Weights of a small mixture-of-experts language model, trained from scratch on English Wikipedia.
Experts: 40 experts in each of 9 layers, 256 SwiGLU neurons an expert, a softmax router.
Below are experts of layer 5 (counted from 0) of a mixture-of-experts language model. Rows are named router (the router's row for the expert) and show model dimensions 0-191. Each number is 50 + 10 x the weight over its row's rms, rounded and kept within 0 to 99.
After each expert's rows: "mostly gets" lists some tokens that are sent to it at least half of the time. This comes from a sample of Wikipedia text that the model never trained on.

# expert 8
router:50 46 55 53 39 45 63 57 40 57 42 47 47 62 40 49 68 46 48 59 45 46 52 55 47 49 43 26 63 41 59 56 59 72 51 61 60 56 61 42 55 63 56 54 33 48 58 37 47 44 38 71 61 37 35 50 48 59 60 37 41 60 32 52 64 46 50 50 54 46 42 44 46 39 66 56 33 34 38 45 35 63 44 51 62 45 50 65 62 55 68 42 45 37 73 36 50 47 33 52 48 59 48 55 64 53 60 50 62 52 45 43 69 58 47 46 47 63 72 32 46 25 48 50 37 33 42 51 62 61 49 54 33 41 54 61 47 46 47 35 62 45 47 49 56 63 63 30 52 42 54 45 49 55 57 44 54 58 56 55 60 53 46 50 58 64 55 58 56 68 43 50 55 54 63 31 53 73 40 52 49 71 57 43 56 60 34 50 52 56 54 33
mostly gets: " x", "т", "м", " i", " resulted", " silver"

# expert 2
router:53 66 41 52 32 49 34 39 41 65 58 32 52 59 57 52 47 51 49 54 47 37 51 69 52 55 57 52 28 53 59 44 39 43 49 57 58 63 49 65 49 47 28 45 49 47 51 46 51 52 47 53 50 38 44 39 39 63 49 60 52 53 52 54 48 56 34 32 54 53 35 70 66 43 50 60 53 54 60 39 41 52 59 46 38 57 52 45 41 60 56 45 49 60 78 63 50 53 36 36 33 54 47 47 32 69 43 43 37 53 39 43 54 54 47 60 62 59 55 36 40 59 50 43 38 47 59 59 41 58 70 57 63 32 44 37 49 51 55 57 35 56 62 52 42 43 62 64 53 39 40 68 43 52 55 38 46 47 55 43 61 62 53 49 53 73 39 67 42 61 48 38 64 53 60 41 69 52 50 63 42 62 58 18 58 31 52 47 42 61 50 39
mostly gets: " conquest", " establishment", " artistic", " arrival"

# expert 35
router:50 65 61 56 58 56 65 53 59 46 48 67 48 45 43 49 48 60 54 45 63 48 49 28 41 51 41 46 53 51 71 57 52 33 55 56 45 34 42 48 56 56 52 27 56 34 57 55 46 56 77 28 52 55 49 64 43 45 47 56 55 45 37 48 42 58 55 36 59 47 41 54 65 48 39 51 60 56 35 38 57 53 56 50 57 61 39 56 36 55 54 57 19 59 33 47 31 42 50 61 42 28 50 69 56 39 46 52 58 61 33 47 36 47 42 53 49 57 37 52 49 69 31 55 71 54 56 44 50 62 52 66 67 59 48 40 52 47 57 54 59 60 52 46 36 52 50 53 64 53 46 49 60 44 65 42 35 53 40 51 38 53 46 58 45 55 60 54 46 62 55 39 64 63 59 72 56 36 56 37 59 25 34 36 55 49 53 47 44 48 58 47
mostly gets: " GA", " Pts", " Away", " Catal"

# expert 0
router:54 42 69 50 45 39 42 46 47 36 62 37 32 59 53 45 65 55 31 50 67 44 67 64 61 59 42 51 40 26 33 40 41 45 47 52 47 40 48 48 53 42 32 66 53 62 53 40 61 60 39 53 51 53 65 43 49 50 60 49 33 63 68 48 60 56 40 39 53 33 32 43 30 52 69 55 37 27 49 66 53 53 58 47 58 52 39 58 63 30 40 50 56 59 38 49 48 50 36 48 47 36 47 48 49 40 49 33 43 47 44 45 50 62 54 38 42 43 53 54 32 59 40 50 63 51 36 50 52 37 52 39 40 63 21 51 54 50 38 52 43 51 41 54 43 44 41 66 62 34 48 54 52 42 54 50 61 48 58 53 56 62 41 48 69 42 47 58 44 40 40 55 46 50 51 66 55 60 30 47 31 63 55 42 50 58 63 47 58 57 41 38
mostly gets: "'", "’", " l", " '", " d", " “"

# expert 26
router:48 41 47 57 43 57 45 47 51 36 35 36 50 48 47 58 45 44 47 47 33 48 46 57 53 35 39 42 45 55 53 79 49 37 46 57 46 51 45 44 42 67 43 57 42 54 52 60 36 61 35 51 45 16 42 58 51 44 47 37 58 43 48 34 41 69 54 47 59 52 72 59 54 41 28 61 57 62 50 44 37 48 37 49 61 67 52 30 41 51 59 52 45 61 52 55 52 52 51 51 54 46 48 57 45 46 46 46 51 29 46 54 59 44 51 48 45 40 44 61 48 23 49 54 49 70 54 53 59 58 47 39 26 66 66 50 45 43 48 44 65 48 56 47 39 29 28 66 47 54 48 38 53 57 58 41 46 40 48 46 36 58 43 51 34 39 46 62 35 44 58 37 45 52 54 46 78 65 61 45 61 57 66 40 63 56 49 50 45 59 54 34
mostly gets: " Spacewatch", " Insecta", " wind", " Rib", " capital", " Wang"

# expert 5
router:47 43 34 56 44 52 62 40 52 65 60 50 65 47 52 54 66 26 48 54 37 38 52 54 40 53 44 44 46 62 59 55 45 51 59 53 52 65 36 41 43 53 59 48 66 36 67 46 41 42 55 42 49 64 72 48 54 56 58 42 76 37 49 51 26 53 59 44 44 39 50 61 67 47 69 54 60 46 56 58 51 40 51 50 50 35 41 43 59 54 40 61 47 44 40 41 61 58 41 57 60 42 34 62 37 69 39 54 60 48 62 54 59 56 49 51 50 69 39 63 62 42 36 51 35 49 67 51 22 43 42 31 57 56 69 51 50 45 58 58 58 61 50 51 48 53 66 59 46 47 56 40 47 48 50 54 39 53 51 62 38 59 62 48 51 44 47 49 34 42 53 52 36 36 63 55 58 40 47 29 66 53 54 52 73 44 39 55 37 60 69 55
mostly gets: " match", " scored", "finals", " round", "weight", " Loss"

# expert 29
router:71 45 42 64 67 53 29 45 29 56 57 46 67 57 39 47 48 68 60 55 39 43 66 44 35 50 60 55 50 39 38 63 66 49 59 45 48 66 43 35 51 50 62 48 51 55 73 43 53 47 47 60 33 52 50 53 28 55 60 66 41 61 37 43 40 51 36 40 46 46 43 39 53 47 57 67 51 35 62 50 41 45 56 51 47 51 40 47 30 52 60 58 59 45 52 61 41 43 61 45 62 57 38 56 44 39 57 40 44 32 65 58 43 30 50 38 36 79 57 54 59 36 65 51 49 51 49 34 35 52 41 60 52 41 53 44 39 37 43 66 58 50 47 52 37 48 45 72 50 35 35 48 58 52 57 38 51 56 41 51 56 58 46 60 58 38 44 42 42 50 49 45 55 31 57 54 55 42 49 66 48 56 38 56 40 65 54 34 48 42 47 38
mostly gets: " church", " stone", " building", " room", " roof", " brick"

# expert 28
router:62 52 35 64 51 55 60 47 56 54 46 39 31 57 57 41 38 43 53 59 44 45 52 42 68 65 27 66 51 51 47 41 43 41 57 69 54 54 50 43 66 40 71 67 40 57 29 51 54 46 46 48 38 35 36 58 43 49 53 33 53 42 42 68 59 35 60 58 54 48 53 59 44 57 53 57 52 44 46 41 42 68 40 54 48 58 51 56 37 57 52 60 53 45 68 42 75 46 50 63 69 35 45 53 71 39 54 37 66 59 58 47 49 64 45 68 38 46 43 48 24 54 68 53 48 49 38 47 53 43 44 59 34 62 55 40 60 51 32 45 39 43 60 47 53 61 50 65 43 58 46 54 46 50 50 46 43 54 57 57 38 46 44 62 62 55 41 36 61 44 56 55 59 27 59 41 39 51 38 33 51 59 51 55 32 47 62 55 64 68 51 53
mostly gets: " he", " she", " who", " He", "He", " They"

# expert 22
router:54 38 36 67 26 53 54 53 62 45 45 65 58 65 71 51 39 46 57 51 44 68 59 39 44 57 49 43 59 58 61 55 51 58 46 64 55 47 44 53 40 60 46 55 48 29 41 55 43 29 46 47 65 33 36 37 70 45 43 53 44 63 36 57 45 57 58 57 46 59 77 52 54 37 57 53 49 46 58 64 44 41 43 30 66 51 48 45 52 55 52 61 41 46 61 59 46 58 56 54 39 43 42 50 51 60 61 35 52 36 52 47 71 45 48 55 41 68 52 46 52 22 49 51 47 61 47 39 50 37 45 40 52 55 42 63 53 36 66 73 44 45 64 54 43 56 57 45 58 42 68 55 65 69 59 50 41 51 60 59 56 53 46 57 49 53 58 61 63 50 41 47 64 51 53 48 65 50 58 58 48 34 63 38 62 25 63 63 55 43 51 38
mostly gets: " able", " GF", " Ž", " transferred", " qualify", " participated"

# expert 17
router:75 57 42 52 59 45 51 61 50 51 48 33 57 64 49 48 35 54 42 58 34 38 56 41 68 70 69 61 27 52 41 33 64 46 50 67 56 37 39 68 45 40 51 55 58 52 38 55 46 67 56 38 45 36 54 63 52 51 45 45 64 33 47 32 73 69 56 56 46 50 47 60 59 59 59 37 48 38 54 47 30 66 50 47 47 52 51 50 55 49 55 59 51 53 68 47 54 54 63 48 45 49 66 54 61 64 50 69 44 55 45 61 58 39 57 59 48 49 60 35 48 43 51 33 45 30 51 60 45 58 39 57 33 46 51 51 39 46 40 45 34 47 54 52 31 68 51 42 42 46 42 54 53 52 38 63 63 35 50 54 28 50 36 51 53 55 43 55 46 67 56 49 55 26 58 53 39 65 47 41 44 45 50 65 50 40 48 45 41 56 56 35
mostly gets: " However", " however", " although", " This", " though", " Although"

# expert 12
router:35 43 40 49 51 52 33 46 53 57 37 49 46 57 45 51 43 32 65 45 56 71 48 46 61 64 56 47 54 58 60 61 49 52 50 52 48 67 59 55 52 55 56 52 58 53 54 28 53 64 48 46 57 48 33 67 35 45 48 53 52 47 52 61 55 41 55 49 40 43 57 59 52 45 63 45 37 52 40 54 57 57 51 42 49 57 36 53 36 54 57 32 60 38 69 59 58 35 57 68 53 44 49 35 57 55 64 40 57 38 44 48 57 32 39 43 66 49 68 32 54 43 79 63 36 46 47 48 48 42 30 73 32 47 41 60 61 49 62 50 40 42 44 46 68 47 38 40 34 62 39 46 60 54 47 58 51 47 41 56 50 54 59 53 46 56 66 54 53 62 29 56 49 37 76 52 56 60 43 66 58 47 56 39 72 56 48 60 58 62 58 33
mostly gets: "inia", "\")", " acid", "\"),", "\",", "ilus"

# expert 32
router:62 68 40 39 48 55 48 45 42 40 59 40 60 61 40 48 51 44 30 55 42 49 36 53 60 46 50 73 54 76 50 42 53 49 40 53 61 35 43 47 53 57 52 46 64 53 69 35 60 52 47 57 55 54 49 54 48 55 49 67 39 41 42 47 55 55 52 64 45 43 37 54 56 40 50 35 70 26 45 52 60 46 48 63 58 48 51 48 61 51 38 53 75 42 76 52 57 52 60 44 49 59 52 48 61 26 57 51 39 34 49 47 50 47 56 56 65 65 56 59 60 58 69 53 42 49 56 42 37 55 51 56 45 39 52 64 57 58 58 48 33 50 44 45 38 63 36 52 40 57 39 48 42 25 48 57 48 28 52 55 39 50 50 59 35 52 45 65 51 45 59 54 55 51 76 59 54 44 47 46 41 40 67 74 68 43 35 42 39 62 53 52
mostly gets: " short", " good", " great", " better", " poor", " dark"

# expert 24
router:44 52 52 43 36 42 64 50 49 58 59 42 73 66 43 50 38 23 55 41 49 52 50 40 61 51 53 59 56 55 62 52 47 49 47 46 45 56 50 52 58 36 47 35 45 64 43 57 56 51 65 55 50 71 36 44 33 47 45 48 42 57 57 40 46 63 52 54 65 58 56 46 41 32 49 46 64 71 43 41 50 58 53 57 48 48 65 50 44 48 57 45 48 45 74 39 51 61 61 69 46 32 68 45 38 41 62 63 49 68 59 52 54 56 49 37 51 40 57 46 50 41 70 49 69 69 38 42 51 56 50 56 43 74 48 39 38 57 48 59 41 37 46 49 43 54 64 54 60 51 49 38 53 43 39 54 49 69 47 49 29 27 63 54 46 51 44 58 55 44 31 30 38 49 48 38 36 49 39 56 62 43 37 36 47 63 52 36 62 60 53 67
mostly gets: " graduated", " teaching", " studied", " graduating", " attended", "Public"

# expert 19
router:46 45 43 65 36 47 72 46 60 58 51 33 41 57 55 50 40 54 48 31 47 63 54 29 50 64 59 42 51 54 51 46 49 46 52 37 43 66 45 56 39 45 55 46 40 54 40 48 55 31 53 49 69 46 47 55 46 39 43 43 63 70 56 71 51 55 54 57 56 52 49 57 33 53 33 46 56 77 49 51 60 58 58 36 62 45 59 56 55 56 32 52 49 45 56 44 51 45 51 76 47 47 42 46 59 50 55 57 71 55 62 54 49 64 42 46 52 44 50 59 50 47 69 38 59 55 33 76 59 49 52 50 33 61 33 52 59 59 57 53 59 33 53 39 38 62 71 45 59 50 60 51 66 51 26 39 36 56 61 50 39 55 66 50 58 39 65 44 58 45 41 65 61 54 54 46 62 65 50 37 43 40 55 55 47 25 54 48 58 48 43 39
mostly gets: " von", " representing", " joined", " joining", " Robert", " Deputy"

# expert 3
router:72 49 46 59 45 46 50 40 39 44 47 31 71 68 59 52 48 53 37 50 41 53 42 39 56 63 51 53 56 63 37 48 45 58 46 46 43 37 38 60 55 57 44 59 63 52 45 51 53 63 52 61 51 43 43 76 58 38 33 52 39 58 44 40 51 48 47 62 57 55 48 48 52 56 44 45 41 47 48 54 51 55 61 37 44 63 57 67 33 57 58 62 70 50 78 52 61 57 45 60 52 60 52 48 44 59 62 48 43 26 58 38 62 41 52 56 47 48 60 47 53 40 66 43 61 44 45 59 67 60 36 65 32 35 47 65 39 52 50 50 45 35 67 38 60 32 48 50 52 32 47 55 53 52 28 57 46 52 32 50 54 59 48 43 58 65 56 70 60 64 25 48 57 32 58 46 62 55 47 62 58 41 46 45 67 47 44 50 61 60 59 41
mostly gets: " similar", " these", " other", " existing", " original", " traditional"

# expert 25
router:38 45 50 63 49 43 56 42 60 23 44 47 49 43 58 49 57 45 25 47 45 36 29 57 65 69 45 42 46 34 59 37 53 45 34 52 49 44 44 59 54 43 43 56 37 56 48 65 57 40 57 67 49 40 45 52 65 52 57 53 39 65 56 55 40 36 66 25 60 45 42 53 42 65 66 41 41 51 34 36 41 55 73 57 54 64 67 58 53 44 42 56 64 46 40 45 50 65 47 57 33 45 57 62 35 69 33 64 52 56 47 46 50 45 45 42 62 46 60 41 38 53 41 45 57 32 65 52 56 61 53 46 68 56 53 57 41 41 57 55 54 56 50 59 41 34 33 38 62 52 55 47 41 43 67 49 50 43 47 50 59 77 54 44 51 34 59 44 42 24 52 60 55 60 49 49 50 53 43 68 45 53 45 48 58 55 56 50 51 50 45 51
mostly gets: "s", " its", " own", " their", " whose", " Its"